From a checkpoint of a small mixture-of-experts model trained on Wikipedia.
Size: 9 layers, width 384, vocabulary 33851, 66M parameters.
Below are experts of layer 2 (counted from 0) of a mixture-of-experts language model. Rows are named router (the router's row for the expert), gate (a neuron's input weights, with its number), up (a neuron's input weights, with its number), down (a neuron's output weights, with its number) and show model dimensions 192-383. Each number is 128 + 32 x the weight over its row's rms, rounded and kept within 0 to 255. Numbers have three digits each.
After each expert's rows: a language model's description of what the expert responds to; "mostly gets" lists some tokens that are sent to it at least half of the time. This comes from a sample of Wikipedia text that the model never trained on.

# expert 14
router:141183123149140097124158157117137111143217123160151153083179169101085089116131078118133129110117135094107134073159119116123079126117116122157139163153123139148129109157142126189122117159136111088115127190130110170114163146121110219115172104122104135118184146081143112057156088158134122163152137092101146090144087108156127066136121102146142109151132109150174129142152159119154128135094205152112159048066135057140113134107144124144129081139110122109134063178158125177104118142157140110124155114157177168135115144157157166117125113112151176131112124200161143140121145121096113105
gate1:095115207107135128094119137107127115095106099093127134144169157144082153091055115151058159126126101129143087046112121160112100165182095141141135187116145167110139039135166176124115118154108082181156170117118198130142119165139140193093098129145128133147086129126133132163155163134165134078116113095081102092103149183127129133103135204125133148106159087124136137159125115143202133118124134128121177060062097056074119069098159143093148113156125094112198141143078116107143156076121163149129072077084131113139133135163217091149203094132099133184145109143136144155097103159098146123
up1:124139100143160097160096145107146124207119115160156188126123202078085151134125044109073122131121105102137188068147083132194137147153187134150132157150106142138120103130135112113074105193128168168151160141100088108105105123063084130079178117136103119115093132045072156124067111110140122101062173138090126145123153134144120142152091226134113105152184117131130152110115152150150127126136086157065181145105100141104146126124110070098104149150085075131167102172126048147145095127124146177132183160143125163160143104148172113124147131170170138165135131118078127184084115096084083120
down1:239099094177143163138116110115119153129105137144109130124119124136135153080169143155088073117128087127142139096139126088135125159152144103133126191122055127109180139136187171137070087182149101161139158142089106082154137148140141143132089095120140077134155156127092145127199208077149161138128168149080142100062141160148154119140077133134117166135142084134128158137118160135130153097158078184104104048171125138077189108123169108117105152165135169190090064169123131125086156076193163112154153098133130125138160133092143068152151129139118109083117118055080138172068124113117129109
What it handles: Nouns closing a noun phrase, mostly about entertainment releases, such as album, film, game, book, office (box office), Records, Show.
mostly gets: " Show", "!", " Records", " Chart", " book", " Studios"

# expert 7
router:076105109119099121080110130111147146093160157132133107127100144161119111101122121163166130095118139141139134147133098217165135112106101108153143082153179184093085121091091107102136150101159129163138170104092101123110136089142092094132102172134096102153103155083100165141152173213213137113093096092134130163142096160153140000104171118139143165147157180143103095170171199191110149120170091165116137130115113081065137162117101189114159121148101145188163108126149118100128127124120087148122117125100164140187103131089143242109089151179164197142110147134151087161122098180130116085
gate0:076129113094112068124110144141119193102108192092194067096145137128144118125116147158117105098128128120119180173145144090063134172127168126129110104141124122156086146137070121172140150114120110130148128118133088179094087109131140097099160139124122128122111137114196101089160134130212111130050105100104127148141111113190140161110115160208150110153141127123210125169088178153168093071186132146127084163109163079121182151144122110117088107057150131148150102112150073140084115101120104134121175117104084133122109124157168097116123115155200102165112100120087071037092122145143151128
up0:113162093104172178124100158143131198154107139102144097142134089082168106154126114158159180093166109124122151125154172078117181121162114127110142154128115069131199103143123128123124164132122122130216165093150177103115083139152104186111183177133103124138130173133113082113101136110180125088179184130154094077065176090088142130164177168134104144120080109162144130153122170142200167108165149145092167116142170172111106068079130159122130114082201154110043155132155147106086088085105113100108132076144133132068156132104149130131219168101128150076156170108184151165099158095139099133
down0:145174127106069117150149144173048124079143133138137154125136107089111115089130126144085182113133089125142135121168108141175181145149176134109149145085113139073123146101162103179120145133096136085078169146108107101125075135151142109198067157090097122113149150188054100095140137108165106118196125128127123054090161111091086084169120152132143183120142138137161106167112113115142112148168183142098099150121121173137093186094147110130140123148075178125144125123148155104140119090101126147160092132187093135100228134122148061150110113144134144094175090136115230152123132176147039121
What it handles: Adjectives before nouns after the or a, such as local, military, traditional, Colonial, animated, often describing populations, styles or fields.
mostly gets: " local", " military", " large", " popular", " south", " central"

# expert 3
router:142121160172097138164093085181143124129120143151127140089116174100104095079098160159086113088114175108092120133094171077170097111172080107177161169133095154090097166156185107100164090117076178109108066192119168067085089173136143118116153128095171168097089175104166093090148160066103160178148077155082124157147091174174180179175125105128129099173160105164144121142133083101084124093129173126083088097122146092181168148094156144155151138152108163075120171165171096088106091106158155079112134091096070090147102158173115078110164076102113111072089118119157134119080146158171179165
gate1:077128129123124165170110161115115122044117157174081120123116125160153122108122105108130134139109169139068135120091083151167170092140090140161082193095124171149132047099060080080095124155134119131102189131111079125187094121135118186172170136128157105128120105147096172132166093176136141082103135101112160104107146102143120103153115145116146167129073084133127179147149136123129051103211125173116148102158133068129108133128108163039105176114031138147099071132146095127139093130130107145110134181161120116145129102129137151111112058099140141117139061081135127140094113176099094099
up1:172110115075182074130134157089103099109186153116128161098164136160094177148168106075117138145092179134128096119189138154098138128142146129089225099193132081116089132134106122149141112157100196191104122115136082149106086154156137169076074094129143107130149069120074150138116107081159128193170085146156147152134145139133135127117120096113147138122112108135134123145192211118144121160143140097159113152157056185081163170104173088122109056080157099094124060141164160195148154147139079144140157120145149061176126116129165119114161128169077150137113123057123118134113148104089156138
down1:203178121094098151124079120090111144159158094129117202124154164109129107122102120125180124098170102131102154148162155092178120131052122087105137134168128103170138112109154112176127171107129082111124144152147138147109073130115121089140173088131126154147109128149103143157182129158160143157120164159115116127109091091161159105151093102105108136137116154155164167158159160143128127130095137135175102072146133167101113156183169066078143167091132082117065066122132084145119113167100142156100147084109110125126124098101139138158190151175123155124133141072086134162143146137169099131
What it handles: Function words like of, in, which, been, include, often in census text (65 years of age) and number-filled table cells.
mostly gets: " been", " when", " whom", " ap", " how", " in"

# expert 0
router:117128134144119116153115094124151099163112101129166118076129105140147116094050153152108116174099091093155171134174124123097166110117099123154168161115081189092100077095150071119144133100087121123052134167091139160134148132171081151148134184110095138095172168084147189119196179099126173120114089080107144112196113149154088086113093103077130118183109159151163171125107130138157098167145115156116120100107101121128117180153183145137109089142103160187170082143127153100077070074154093117106135106055132111187096150165158159098147113149109171124111124146158174133122164128116147104
gate1:120100086116103127108096123116133096128129127083149141145086092156212153147161125093162072129125168146123104123008157176146127059123156133146147157172124134124157128231136140062187200077119144104136104050130120110062091140123097125085109028111112117116177081158099114139101154206161125137129134115172064160112179118106128078105200123052126121102093103107156120098096128131131200096106187163138100155085110126154140086089113207074112115066160124130117126139092097115109079087114107139138141137160141100103125121129172163128148099129150113142125154104138127105131161140173180106
up1:151111150104150134121156076137099149118107135120170154157102133084048169165136119152143108116091165118093199178155108162128182124141158121108133091148104121122124141091072081090147123151124168116161123114152142162163108132163122096099159109130112130136124163056144157071151120168166138190146131095149160098116133123187149165118074069196113166112098127110173107179059141141142133080066117143149118149101167155141142160155176088148122094070148127166113204128116150140127063061117147125109145133096158101190119121120057098124126100107092154170116147075202104134179094090078135117
down1:092187147110119143111132119139201103073137142063136169141153087080125133117154163101147094155137141185058164139094171139209084094166137137130053162172093148137144103177062079199101128163046167148140170126145141145104147140165124114132104158157125110114133196110132133105122186139107152129144116090106155125139065135127171132143136115098121117113068100075152137102115081171101102132149107177109138184111140124117167130109091170115061103107155118182179150179121140102094108093114158122107161108121130111223134112112118155038172050080160197093134099170124081138101084098185101148
What it handles: Nouns, numerals and quantifiers right after a or the, especially a number of, first, two, most, same, several.
mostly gets: " two", " three", " one", " same", " several", " most"

# expert 31
router:095148161090084062129143104083149120086101141159083101126164110176122102119154103149104131135132085084082158070127097175126171090084090125083127117203108075124173104117106163102142145092132145100110119124124167144151126113123132124131150099117194155140104107103122174166079129089078143153083109105117171076130134101099131139119171121126123133132112081159143127124167122111125150067119144099202190106135160090170119148126171067110162146080106108085150089035085099182178165076155112155119092111146105103142099127105077132121157143122097061160185079138107145138087164121112080119
gate1:177106104135081093108177159101139075110157054110083132070100131163111125126176138164123133121117105137100112149114121110154151096124173119136116232166123158143135134111151196171132079186108075156113080111131136135065141126108119157082050124126167120132085128085115152113159081120073132164125099150182148110171128174143136127116157173078153119178094113109113117060154105167120139056085081171142125176128152148100078183149134134068111119161141122128159162178150173134153177085121154100093091139124164121135145123135142077130124088116115139169085152145144147059097186117108143147
up1:134135143190084036166090107112142101181162110170162128150076201134092144148138174138086115127133080140150165153108131149134133069169179127059137164151134079113147044160097216089144139134130196135074127062129128077145191159176128160073123178141125119126171158185130093163117091107126106144142167189129120131079137176148114144071162163134170155085137088145086090100152084192156124130142076153106221122136084180119113155164100169101161111204113153149194122096168156182134146136153158148117158095164103091100127124123102095112184090077118140111126112140147127103149083128144144102
down1:115082147152104138189207117112102176126093128178128117052115157156133078150133159113104113137107128184158132135099124136170121151121097132155132098094151135145129079101154176102163125103066150099143112114116126067125118183116143081126132167091160143090167081099174125091101172131109166189134157143084171144110202125154087136153173139161150021097147158080184152093114148124144083135188162143112178091148103107146134134108154061113131145127137152129174124168133125113102150118149118056151147090142143104075171111102127120155120148132063095144157056178146135165101117148166122080
What it handles: First names and parts of split person names in lists and credits, such as John, David, Christine, Yuliya, Laurence.
mostly gets: " John", " David", " James", " William", " Michael", " Charles"

# expert 15
router:142095150086082126173177090154142156106098126092150113108147156087147097071109150144064136112132149099110119155131166122123093115192162114183152087184113092084117131158193118122158098108074168070144098142088163159106106160167122145144188059131174175111089146089171088102166138107066160174135120163127100167129097182182163175154113110147150104123141124146146136090164128083150093083122171126137122097169146093207109080141184114162157153097148152069094187165133120088080119098151135083092139101130095108070105151159165080108187086110123096061136098117187087091066144111178167154
gate0:201126121083180164151187142133125080094187154099120160147081132111098065163128102162136123158165183099137102145157171181173148154111159143174116082146124113118060145122093191169146095097148108228160149087112131159143172155122072110094125070130165129141096135080096143115079108173230134145156121152119133141238151111124130077066101159146146148132103135118144016149170169144161145184192148128134145129161111148105150135130141153125113100125131107182175090068120067111137096125135090116111133184131142105106127122124141128136091078105196094142151125104143104109125140153085149146
up0:127149213094144121111136113118124146102120106168151186090216118147086151120114119095124125073145113125190105117128177078122147133085132134114157114144113211101108169107145205079097111175140129201159162127100134142194153113162115171071144131156090137119088132116145097145146170175151140142122120113125100152160151123072139087086104150146143192131163118115137122116124102180123107153154124113129135160076141127192122090139089154110078062138155131161129098128107144092099118188131170076114080162107141068065151153117116147136136174140169095120146113051152091162162115119161117124
down0:130141117140125132117093090130053154122130117174079170190115172127136146187171106128156100134169144127098151151125051093145135110115124108130080080088135151136172120132062116189134125128167139149143145139094074150141122112122102121090125145108109132065112068090170139166172151142152057135164148089120136079111150094121108118121102123125109196094106105117092063177147136156105102154137156136035152114113082115098049113101155136152119190155165091082152144118111148159120113141164136121225139161171100144084086090173145078166155043142125108163159134150154064181140117160038140119
What it handles: Single capital letters and letter pieces inside acronyms and codes such as OMB, CBE, GNB, plus colons and open brackets.
mostly gets: "C", "L", "G", "B", "-T", "BC"

# expert 20
router:157123156159111123172111087200165130144120143164112133082116175100104102086101147154088110094113178108085119136105171087160099112150105095177136166143079142085089180150171109099167122118075163106102079168114175068088071173130130131117150126097169175090096176115164084084155158079104155178153086156093123145154090170172173179175123093144134108174158107168140119152132092090092124091138159122077087108135150101170163161101163146154141115151102162078112153168168116097098107096168147083101163088096074086146108152175115073108154066094105108066086127115162142118074148162169171170
gate0:114126130086130102116157146096139143134150148088139066148185164075067072142131165153096088114109135122134095104141115167108136072124121148115056098108098145100097139117070142094128141171127130127179153150204117147134164132193116142128092097134171125152221078095154101098110151124099121113160139062159171173065163134099135118128150078091105144111141143168104085143080118103104150106170146049133125085172085144082134097139150113150167109190168129141127123096130049149168101128123162079125115220117136170102120103131091107131082066099130150110138112159112064166094090173141106117
up0:052147149187107116108098136165139114158131115076193105105098150122144125163054127118113123161154146158108139148104188162147075113076110126135048124133131129130143142167067143074125105170108094082107115085173170231134147129119178109137095180153117139133190105123152109166117097179070115135124141085155146100052163117112120162132083162181091116150195125138120143117142124176101095071189113065102137109114077090151096110124097069163109116132125147138156130143111085081095136103131145141104176189143142136174138132124196145115137099148108118140135125131141174055109161196103143111
down0:186152121171109135133158078116149173078055127119117148175145119105165158191110129132141175110140195168161161135166118114084118128091155126095140110099129203166160164170163183118115100127144111088118129148171158162158118141161075132117156149120186079140117129102126116152119142096162168195132190092115126092135120195082189101167190133071107104157069170105101145115183149148108147113191167128106104171162156098106177147173186136100111114046101098080198086123104103131159115130142129151127131146088073136127155113101170135166138104113120164150155107099106132190113110103151057144
What it handles: Last words of place and institution names such as London, Plaza, Surgery, plus sentence-initial He, It, The, periods and final year digits.
mostly gets: " Jerusalem", " London", " Vermont", " Mont", " Business", " Technology"

# expert 4
router:107142158140124093161074141132156103112106096128147096087121123124164187099104117135147144137106174111133129138126147112111124135108116102156131163070111179066052139134133070129118129114127100100107116164132104085108116143133151161122180179097113105101047153103103156140180196139084161073153090100093156076084125131180145066109187108057173107176137124155108135099094160174115114167170113111080086117123136149152166155086182149136096108173091135169195089126086116112109145154135144112099131153117136112167115161175181137101149089134107171173088109168121117125107073190151126160
gate1:117152165069133073072145154175125110134149141112132090182147139158109165219113097160169150144128133133110123178128060127136146094128102134192108104135103111096111117117165105104122180106125160147124101097124108117160157118186123135086050050124132131131108088165177119104118146126109132205119075105126167080122168096159141144152144131096206229107139081141121125177111196118168136126111152102157118110068169068086091120162152096131076129140200144106176074062117090160150100081122141149131152124146139063136141123131118101122082163137173156149126071108151117145059176089090148129
up1:082143134151121122141127142162133167188136146167083130144099078045151136103134097151136087118153129101124094119166191117164124098157157127128139158118124123162115122103105115169094159096092160115126086111120071082128091170092146153091080179115110116134130079114194095038135134135084104076173092118106134096127111120133139146134138087104154182093130131136110122119134158183125077055139106112105138087136138182125192131137149174136181098209197110104165144150103126186167085072149142120145146169127132106126134123148148111115168177113077143062127155132140134192104146132139160144
down1:062098141058089128139137169152151140131129087141124167073145098144112098114108133163105112155169135064165114088196101105155186095150123103146199178125073100064171122128128141155186131100117176133194108143097124191152138159130111090162124143124067131147109126100102101096129089131131171165141146136170127152173178158074144113071124152162125144111109125125176107199067113188144124097102142150091139100079139156120086107122138154101128114169181158121161147116133149071101142127137132153124125170169182148117137118128075214163169140171090188144169130165086181140127158171184191117
What it handles: Common nouns right after the, its or his, usually followed by of or was, such as years, part, south, same.
mostly gets: "The", " Genus", " latter", " same", " own", " regiment"

# expert 24
router:162119156166106139177102092195153111133127134169117147085130179099108095081088148165084105092103172101077118133121167078173092108172092115181154170125094158086091174151183131108170111127067159100094082169114165063084084182132145124116148130102182174101091178104157095100151158079092155184151109155091119150169075179166166178168139111136144096171148110167140114147122080101081103103150166122064093107112143090178168156099166153142138117149097162062118151169171106106104103104156157088103158083090081096146097151178110078105154061096112102079093108125150134136084159170172169169
gate1:103155135190127134118195163082101072146116129090198144101153128142199120136162087046155154101198141142089105118128086175116144165145165131117128134139103192151140089175062167168115136131137103181125155114144139162158142118140120155090070124124126115136184137150108125068045138142144171065120131158174096138158121130095122115111109175057112131137154134138133141143164100185101107086146127134152129123125078104160130089093158136131098115122174162168198133145091106122141226168138101091110107104114140124133118117139095119136114147091154079165147130114173160144110106077082147152
up1:099127089090089058074153127126133039164179116120123178177163132135158095190131159105146105110112181129137177128104158121139132120100139127149149166151114125156137150131152183154094111145128131128151160150127028106149104129126142170064129134133173137152133102169195110087133149092151148128097122120121139084152111207085122138106191070125127067161098148119086117122111133103116126141119117092175098117177094120142098152163171133144106141127099084094167089120136146148190113097130105198139124180100164080204133129106096122111171101131173169105151104124125121220097090169143190118
down1:120129104110110102138116116087113121151101092085130133099189098180133166108169129165141129085126152102066113194045168137101095131108079109128080158127117131121103170178132159119118123146144115070110163105142117124122127155088139190144091111121142180129122117103157164089127099165131171201180082129121168045158111172165096080075101116096129168161146142050131099119164152209166142095143144138142126079083087194091142143136131164122140153181107097091141187084141127138083172161125078124092149188138132110167105077171150130138115164162083127104099190132130158050161092178121090137
What it handles: Digits after decimal points and percentages in election and census tables, such as 1.87%, 78.95, plus % signs.
mostly gets: "%", " °", " Mall", " civil", " %", " NE"

# expert 8
router:100134095186138118113140121140155145145181122169191127092201146103081098108143130154130073123101102132119108100189120133177069150137161137154123178148111130137143079123145103108157133165155101101138106157190124148146164111140155119079130150142116140102104111171128059078169157143191140078119089061139139151149083156175109002134115161123130103169174147139107125141157167166094147118095106112069132161121057150096159169147081164158079085125040160169097062164166119125113096103118146132106074119146108157180101129102157124106126085099151177169094139147137100173083180130160062111
gate0:164059147124122108162071196164140109196191165135106112131129118156120119105179111102165107180103098124098131126115099119062085121128086125155153137121128126149101124155121095079139144181137085177109152093157062150099060144132147127148137121123121138138066094122156114134140147179234116108146130143169131186168115130156146141087138119155116153154167151112162124127131141076092095143067075153082095132143129111144174139135101114105065161127128160121104103126172106145105102156128121102097104068119141164083124118109092143117097125089017119137127128121152113137112094150173110127
up0:086173152152121123120182138117142238149189135130166106170171118154126155176130095152138126111120106142117134176108122171117158068183123123149137161096116138115085160113079101247128112100130126154158185148053164074207120119136090063171094086140113122126089122081084126151124146155157115120174060151072110106124115106105135138142138100124161084152111147146172107115129096149235157125188173185084161117129108055165171122069139065130152171113120119167134158158102079137119128155140177095130244097148089094113125143105160140118191186164108135118125172130161085112117140101186164124
down0:094115119146138107119097169096106194153167157150148129157125132092173132153167192103119031138134122164063142133113105119155190096147128199076126090119112172183163158122059144118116137117114192094219162107110119146097125080133124164097139087084113092114137117117126167157111152163136138183139189116169183172159130120177165163121139108082174103130120162146115147156172124140099102081127127156126123146118168108162148140181141144129164190131067159110101090090143176176172148144115070160165165128159139147146068117117147171169081121111063103197119068135142157109157155131114108156
What it handles: Frequent function and content words in running prose, such as not, also, would, have, later, years, time, often after did, that or following.
mostly gets: " not", " have", " years", " would", " later", " also"

# expert 9
router:097100098127092148081091104120131145127139201140077104163073084156151107154184102121202107091107105126154087093064047160180123107156067107111120156112154143148148143091109134108144079120127128133122166150134130110113104146100135094141095138135086140136085105174074084120053147130173134063115098158097126133100167162126131104148098140077104129100104166147145106157153084179183094035175080157135102128167083201095115090111097163092189195154148136163130082100071092140121121168127090164119131150132126079183123143084156139122159137181108095123151170097105082135125098192134135153
gate1:135178130102120066102144191077134169065103123143130128152148161170081135169130125110148117146086141117116108078194145151103165087103127121137110184141128181121118185179130203107158159105176130091113130170106099086112132109156146133135090123113131123127130103126142149116108109120089154142128181051162143088149144144169125116058084136116156150149101207136097120090142071079179100102069158111148117173120153089082156124109047151225132164129147082162132147128130110151127182141146097085129166176156152099139131132132147111115139075161122108157128136146146113226144145153113117144
up1:136144093171125094126126091076126173134147155115116170083100119150136099121066064073126133138152180152135136189087109106060198153090115129131109121180143150102133134146149118069179134134123109096145108077118123130212071122095164137084154131150148122132157143127145095108150128153174133137071116052160162113069128164097134126134115148185128097125072131118086142188171101126144104097082121081148084108079120092158062103136128188171153142097157191167067097087166103134093196109132105078138112118150098185135113119113100100124103166071063109197154121150110161132131132077143124112
down1:128111107168114144104155111111106146107090104120109206158183176135170139164147163092143109189076129148114138132151115105138164131075091190091105121150119095073189164093221091100123192125128034111148187123169138093089135101137102140122154151144100095114180057072124120125130205094143154057125107153133152162117125161109112146088122138142140114130135104131117153124114137094152167133153163108091094124126078126139154114119098138110092102125168139089086104122114156142115112140158144108087098169100118167191151158154179082143087100091123113138152113161101118136127107118130118101
What it handles: Prepositions following a noun, above all of in names like Siege of Paris, Order of, plus for, on, into, about.
mostly gets: " into", " for", " about", " from", " on", " of"

# expert 22
router:070123147081127140140172144150139184142180095174150126130188168180069135138129104170096143081112144132088134120131081120075139118140078107165138148163113077109128113208126105052117077131112145061107138102151135096111089127114141116105116122130152115118123071173178120120113125133143135176148131087145101202126115156142134114191104123157072171173187110128203119120182117103105072097118132132098091123159171103121115098144157139148133169107113129154110106148173094146086088084135169065112135074149107169156114142130132217114123146071104098081181142085149161174137159089203098142
gate0:124057148124116162164169130095128158069144151125168164116054161114168132120184157133181181106140191148093163128068147122187120109069114124095126102164140026126100181150119126171145169173109140144163107122108158085149163166080123088119116108126150117145157123109079158151205089108135102088146143198147135138132129164127138102100115143116168131123115131111141136147102079092156121112216117073137098136148141114100103103083079086133137173098119182158107146103176123158117113125139135083109095087118147150127131117128098132129186115119095153138150108170117073108096119125113131092
up0:144051165100107113134064180139142155140083163079078130153113121161120091087133136183103113122112210154120126100125119098121102149139151133208141155180129106148188171132125103169118095155128183099089092167133125207140137100155103119170086087131094140130161091115137112130101127043104137137139158132166177144161141084176136073135142074117051111131152134132173157136152139101110111146117152131140128164108089034107136102157132071100115094125129117108069201108152193160150130120136081128117089140117071089142154135135200143121121101114115173118121108135100112119120127104168161152
down0:161115130126110107102092166187111130140109126120121137119122090161126149119112071163108128105104074111113124137128097055141157106046142132104132150119082142119193149164172136113141182145136135119178127153154140148159132108099090114099133125089098068119130160087159111114151100177149112127157111152119139104119142081086106135057101124109105055152144064139166122163149135178121107131123131130187203072122150152189065145147172063138124133149175060107154162125098203136161112130151044187152163093106174086080182182152164118148165123142137141178139117137110128065147097140201115127
What it handles: Final subword pieces that complete a split word, such as er in Enquirer, or in Comoros, ival, able, ment.
mostly gets: "le", "er", "(s", "able", "atic", "or"

# expert 21
router:165148079098088150145163040116168106091124172072143090152115157119110137076147172158119102173128112108108089112151133179128103067169140106121151071171093075081100083098128159156143167142078180110144098118104137170087181136176131154112141085122116128104162143115112155152106141055068133148166154177157148135168132140100106128157110094111151143157137135136140084073115113126151099177135143084113145128126083108130094194080188123121169143122146169077117149099086126186124158147142105131104173073097116062145125147149146060104156128149110130157070183121114065092125176111141170154
gate0:127067126102173152122129121090134157085131124105125151112072107065105099135115159092175129116083130107108098139067079128138078092137134117147140071115121125151204142110049094185176116134171154170156033161106058157124117123087109108190146184141128125150108132109121072164128105173139123084173125085149167136134104215114146148176096092101170167098139131143138177158121126129151119159108133112116061112092149168124120100105148145165109080111116183155146075112104126172138096101117102147125176090080127137144113137104167103141126127130127153118129160196164117116080136122160151155
up0:135102183115094158160138119127111202163083136169162103141083102113142077129091090154091084066166152109088144105169161148188160108154105101059127116114136115162128160112149121152166128170112134162104185087091089124125113142114152103119197063146122124124077089097140135110157090126089128139173126205117108160163069112115146133085130145180120137108154155126145118130176144115120113171100083058118142147210042090126147102130131129140134100178133135146076146159132121125148115045117098150109139096179117107095104136143107168134074145114057126055139072058124111165145155096150111135
down0:083108056124116112125127115100087140103087140109192138147092125108098116099198125145148140172149114170157159117124152146127138153126124108080054092120122098146145128065120112110142102096169139140102134086190130154103080146123085146202173070090141141168096130139157127098082141081130151166118125094143094098116110153134117110048080115174129118162116130125145113036121111092132116147133115154165130123088198110147110123053149124072122118098050111096128189101054122173135155140140123156115112057084095139160187135165091090166171070115114089128141059109059158137182149117189120103
What it handles: Short mid-word letter pieces inside foreign personal and place names and abbreviations, such as Glyndebourne, Josef, Rtg, Wulguru.
mostly gets: "mm", "born", ".A", "gy", "pp", " Jr"

# expert 13
router:161129156161103136172110091188165132133122155150116133083119175108105095084097148157078110089103175103095116134101177078166099109152102104177145162141085150098091183147177114116166106120079161100109083166112157073100082175143137133108154126092181168080078174103168088090152160078101165179152087156088122147150080174173175182175127103151136108177155110169145119144139099097092122098127162130081093100118152092181165161104164141160135109151106156079113157153167112096099101096166144081097165082088070092155090161179113074102156081092108107077080113128158136132079147163162168174
gate1:136109149177087111152147090155143146133126112106046101158112112103141079127155088123126117088149074128127169152134195155120194127104127136116121109141129092152113185060117071129062179119124125057138091087119099113182116167158163148132191115116098140117156033102119134130173174102156157140175100044087114160134122107090118124115138184103154164093110122097080130123137052153082177137100099149129175139135151140125119084102166120139090160170100125118123104160078124166151148167131105107107164165172145102134144131130164128143107112050089168176124134166115167079149137108112125097
up1:148112038121105095130089121082141062153120124173097096161132117175172134069153028179116131118138085124154013146151150090142067094199189103100115173122121145119137063125187195224152140093136140153156175128044113112160171135161124094065122159135060128121123132151071147110099153192104140145122109183155111097143171142168134125144051087138139110110175157115135124107160182115119083080106096108126137116094163077102132172161143102143122126088098141154170153128141154100139110125113154110122086083170149101144130125151148131129122139148169123144124171087038090150144106170123126117
down1:146065134072171113093091127141164177131068128155107132126120133044082167126151087145149124082104104137142134061146062122141057137137136124124066156153160152126155164157133122148153138127079131173171153116124097122107068099144131107132129155144130148119180125109084199079084125142106200177120117151170130139110116160144110147138178121134164125085121095153172077123142158135176165137155124132109143186117137124114101099061147155124159179164128176126095160106165113151057088130088126105100065102137123111051114103120161133132114091104074060131127073137066124121115105132104132175
What it handles: Blank space tokens that open numeric cells after a pipe in sports or results tables, plus year pieces like 189 and heading closers.
mostly gets: " Philadelphia", "189", " artist", " chairman", " −", " cultural"

# expert 28
router:152128182158110144176098073195158131132136146149151169079135179096109113109097152158077119096110203113085122150110147105147098102130101098178138175142091133097098186141179097105165109111085159085093082175120159061097098174131142113120168119095187167089093177132159093087167150077097163180154097138079116156147099166179169181197124117144116091158182109163137125124142097126105102096147136130079107122125144099168169163112172128145164113185121160080108156170163122107118100103167169090099153103107073127146096155167104074101142072096127112082085114108157124134088113137166165169
gate0:098113165064138174105133157137142179117092090113089146143115128148141108146201143101199071229107153096079184114129118144145099093072167144124133103155134125111143125171065182106156200128130138142134167083148112110113148131179111097084073104123163120128081120158081093083087118190097126100113100127135103139101161080096134099135117128077126085096147116143104125092172139143118109116124147152111131190158074111113168128121070139133108040187120101100087104141170158098161100134114063159126114143101136071153103152113178145128129188122096173154141126181155096122062122228105218126
up0:161191169216141159130101121121119117170115121110084172209115125039182120139156148131159141065095127131147129102064159129187157103097126132119119186074090120153098062143180134093173151105106146091136094144086115174149171160122109165098141103117111129127159056143189120197163098132118117137031146139105110102142152175078140103134068122162113122119157148137050171143156120218103164196179122106149203173074082107143133116091102150120096094193119120104081107179129111161172106174111156144135133128076127121162141104125127122086119101172127164167116111193086158109138129139131134113
down0:144187135124156149084197165114139105143137118154145109189118071164092127125100110158168124185142139166087084142149141083135098126217160154048118133135116132141121089127137132103102126098101119143175175076171101080177113140191175091136150183117124163110113074161140102091162161118124099041099143088099036145144141222142111099077162144123124129111147096097110127090111189084115123183187096110094117170130130111119171136121165098134156132120130141170164132123118124177164112178153067126167105171186162128170187103134203150156176168138086121104139107110073131119083129159117163091
What it handles: Possessive 's and possessive pronouns such as his, its, their, her, as in Kubrick's film, plus periods and spaces in tables.
mostly gets: "'s", " its", " his", " their", " her", " His"

# expert 10
router:140105157167115125181102094187155116133096153155115135085125166120107096089100148158087123087104189111107123137107174079151077109155143108171151166134105150099090164156182117093163097110078155100101076161121161075092067173135142143128162125097178177096090170101176070113170154075113167174159098159092132146149069167169173172171137100129134107159170096163154121148126072098117104093131156155070090112134158093175190162099155137160141109177123157089116173162163113091094091091149166088085166083099063110134107156171121077105172080102107116079082140121153128119073150161160176173
gate0:076158139087107118157168184137122176131165135124163123138093149058137142160124153037106120068080133124149192088103111124167093101117129131135157094196134113122091023175143127126079115116133182079084090127095082136184121141144149121143097107094116116148103160129098147125159139137091120132123119145148075124094136108105123141093187136082107158123129174118115098037089087135088124112089181087175176125111158112127138131136113118149135171160110167168120101158157153112147098162120146130119125109140129114203113146133123161147125203144129139157134130133084123109177101136119176140
up0:120158139084178160182094090105119147126108110106154176116095165132142115085111123127086147135107123129149153166106107130150157111087117139139084093131141137103075091136100130108077140142103128180141153106147102158107094126142141111130123128132152119126088107107155172114106140085154125147142092145116144118154080128143153174136097117157129102143107168136160132088155062102093194166138175112182141130113119132113161078146113121075109145180165144178109102163154109169133111175124106140121178136150148093128144147125137121113154148103132184083123195071087068108125092166093159143
down0:166111134064075182130168152051131124140091129107109139109112101177108111147077124181107153081073203124124130141148181133148090139134103083150122218156133176179141106103110146141158113137099108100138136151116103089171140142112157177042177134130102183198113125124142184127118155132123115161119099107150106118130131200086105121140073123191164097191166095132108127118115168144189097184137113156135094158111060159126103168146134151065125114183081130181142116174127124138100102198155063182130123108097113141093116086125136087214132165108120144152142093140206098110115120190109135127
What it handles: Last words of institution or unit names such as Squadron, Area, Hotel, Corps, plus articles and sentence-final periods in military and geographic prose.
mostly gets: " .", " Design", " Secretary", " Mall", " Hotel", " ·"